config.toml
moe_layers = [1, 2, 3, 4, 5, 6, 7, 8, 9, 10, 11]
balance_bias = true
router_bias = true
norm_eps = 1e-05
learning_rate = 0.0052
Below are experts of layer 6 (counted from 0) of a mixture-of-experts language model. Rows are named down (a neuron's output weights, with its number) and show model dimensions 0-255. Each number is 128 + 24 x the weight over its row's rms, rounded and kept within 0 to 255.
Before each expert's rows: "comes before" lists some tokens at least twice as common just after its tokens as in all text. This comes from a sample of Wikipedia text that the model never trained on. Tokens count by the router's weight.

# expert 2
comes before: "\n", "-", "|", "The", "In", "=="
down1 [107 143 109 127 114 159 131  95  93 135 120 183 127 171 148 140 126 139 127 128 161 134 120 134  85 139 131 103  96 113  95 160 118 140 150 173 149 106 160 111 131 120 111 131 105 107 105  83 131 137 124 125 109 107 184 132 137 142 147 131 156 112 127 125 107 132 156  89 138 123 144 133 125 133  88  39 160 121  97 122 111 185  98 172 133 109  93 175 140  74 175 141 112  86 138 150 168 152 159 157 113 161 119 118 140 102 135 118  94 147 136  98 144 142 116 121  76 122 118 134  85 114 112 135 159 146 148 106 130 121  97 172 178 134 155 104 127 129 104 126 121 103 122 123 115  93 101 177 162 151 112 124 138 143 154  94 124 119 138 113 117 105 143 112 147 143 116 132 133  98 136 138 122 111 124 128 121 161 142 160 136 134 155 132 127 137 101  99 125 131  69 117 142 149 159 129 125 130 160 114 105 163 121 166 125  80 179 120 151 137 102 140 130 162 150 149 142 133 166 119 143 122  95 123 124 148 129 133 123 111 111 122 112 100 119 133  91 102 100 123  73 130 134 186 139 102 115 148 131 117 154  92 141 155 103 172]

# expert 10
comes before: " the", " to", " a", " his", " her", " as"
down1 [112 135  97 107 158 164 133  68 154 113 154 155  82 186 113 119 132 129 121 143 106 138 118 186 134 148 127 116  90 128 139 104 121 152 124 133 127 137 119 131 135 142 123 122 112 129  99 129 136 154 170 135 127 128 147 153 150 140 164 127 132 103 124 120 130 133 107 106  98 115 128 100 153 134 102  74 150 136 147  98 113 189 119 125 139 105  94 136 132 112 158 127 155  96 115 121 142 125 162 175 132 174 157 133 148  92 123 113 111 155 117  73 117 109 102 137  84 103  77 127 114 160 111 130 133 115 154 122 117 121 123 149 168 123 153 128 129 141 100 152 139 125 142 167  97 127 126 123 128 135  70 150 145 182 139 126 137 109 121 107 114 107 131 124 105 118 133 118 169 113 135 103 135 119  97 141  90 124 141 134 131 142 177 171 122 132  91 131 108 118  89 108 117 175 137 104 181 125 132 116 116 104 116 163 135 109 189 173 133 128 104 139 107 162 162 124 125  76 188 131 183 115 134  86 121 132 124 128 103 151  99 148 133 110 122 149 108  90 115 158  97 119 118 140 147  88 104  94 147  98 126 122 158 140 130 190]

# expert 8
comes before: " the", " in", " a", " on", " with", " by"
down1 [114 153 104 149 161 167 152  83 145 154 162 131  79 164 114 117 119 133 145 115 135 111 117 160 113 135 164 162 130 149 135 134 123 136 135 132 135 131 141  92 146 118  84 148 123  96 116 139 149 123 135 132 140 109 148 202 142 156 160  95 144  72 126 115 141 122 131 158  96 116 145  70 163 146 113 110 149 125 105 118 106 175  91 138 134 101  82 142 126  67 123 107 144  90 124 123 139 147 143 152 145 184 128 115 157 154  93 109  87 154 128  56 122 132 151 134  99 105 153 142 120 116 105 131 115 122 163 126 130 126 119 168 184 140 132 116 108 157 135  84  95 111 145 144 104 103  87 120 138 121 124 176 147 158 170 111 145  89 142 144 106 115 131 125 151 133 121 124 154 128 114 127 115 102  89 115 111 154 174 126 164 140 144 135 141 121 134 133 107 106  97 109 124 163 144 129 145 111 113 125 122 121 102 138 141  89 180 107 152 109 102 142 147 150 165 126 136  86 208 122 116 109 120 114 138 140  98 141 115 141 115 145 133 118  85 143 120  76 111 146  99 124 141 160 106 110 126 121 123 121 123 104 159 126 130 112]

# expert 5
comes before: "\n", " 0", " ", " MPC", " —", " 1"
down1 [118 116 108 165 127 167 161  80 108  92 171 162  83 152 162 124  94 113 116 119 120 128 116 179 120 137 175 119  97 123 125 131 105 127 136 138 141  98 136 159 148 120  94 128 108 113 113 116 170 112 162 124 127 111 194 124 131 157 144 132 125 142  92 143  91 151 145 133 119 148 111 117 155 140 120  74 165  98 114  97  90 167  86 157 117 145  99 144 134 108 176 147 145  92 129 127 165 105 128 124 134 193 133 140 142  99 107 105 106 155 124 110 156 103 113 135 133 108  96  96  89 138 149 141 147 140 138 163 121 144 132 184 180 147 150 125 107 146 148 112 124 106 151 126  89  93 135 160 173 119  94 133 165 182 173  93 121 119 142 114 114  99 122 101 132 146 127 138 134 108 118 149 134 121 139 141 123 140 138 118 162 126 132 146  96 129 125 139 106 116  99 103  97  95 140  96 141  99 131 135 129  98 131 149 100 101 162 143 159 155 108 156 117 157 165 139 132 106 173 159 109 106 107  91 146 125 120 104  60 159 114 114 138 104 111 109 106 114  82 148 113 105 139 125 147 143 131 120 146 113 130 125 153 118 124 133]

# expert 9
comes before: "\n", " to", " The", " he", " He", " In"
down0 [153 144  99 145 173 161 121 113 133 111 144 157  99 149 117 138 157 153 133 109 127 118 164  36 126 112 116 124 112  87 117 120 119 140 100 152 142  99 126 129 153 145 145 135 133 133 154 122 129 144 162 148 112 142 162 104 103 110 170 119  94 156  75  68 134 131  94 112 123 124 136 153 125  96 128 112 142 142 141 129  95 170  94  93 131 143 111 126 107 108 121 121 147 152 168 117 147 136 129 148 101 130 138 158 112 143 144 169 143 176 121 116 112 135 141 118 112 111 130 113 130 111 166 101 120 141 142 172 142 194 139 170 115 137 158 109 125 120 173 153 154 101 119 140 111 116 125  97 143 148 132 141  64 102 110 128 158  94 112 128 143 113 152 140 154 121 143 154 130 138 125 133 142 112 131 156 151 161  94  83 173  75 168 174  92 130 127 137 110 132 113  97 115 118 109 114 108 135 148 138 111 100  82 127 117 149  97 106 103 165 135 149  98  82 130 165 112 133 116 160 100 133 136  92 152 143 116 125 156 143  88 141 148 152 137 101 136  98 153  78 116 103 158 115 110  93  97 157 121 111 158 138 155 127 102 111]

# expert 1
comes before: " |", "|", " and", "-", "5", "4"
down1 [114 118 101 129 149 165 160  68 145 104 139 160  83 144 122 141 120  90  88 157 124 127 128 183 130 130 139 137 114 115 156 146 120 185 161 143 148 122 124 128 140 143  94 125 115 124  88 117 116 157 145 106 115  96 121 144 149 132 129  99 124  85 121 170 152 133 135 106  73 127 153 137 139 139 124  69 136 123 135 122 118 194 111 155 123 118  77 122  96  95 154 136 154 100 150 143 179 150 156 162 144 183 166 115 153 161 121 103  75 143 144 105 125 129  97 129  75 124 112 129 127 152 127 145 131  84 135 110 138  82 136 124 150 161 150 102 120 142 140 145  95 132 132 134 103  89 123 150 144 129  95 136 148 157 145 104 152 129 148  99 139 126 126  92 111 138 105 122 119 114 127 130 106 118  86 140 126 151 161 138 146 146 164 157 110 125 102  81 104  97  75  96 124 184 136 113 134  94 145 115 132 102 122 135 147  97 190 153 128 126 109 152 121 150 149 109 143 108 184 152 161 139 124 115 112 148 120 126 118 131  94 122 136 114  98 132 110  75  94 132 132 137 119 133 152 128 118 117 123 134 165 122 127 137 166 152]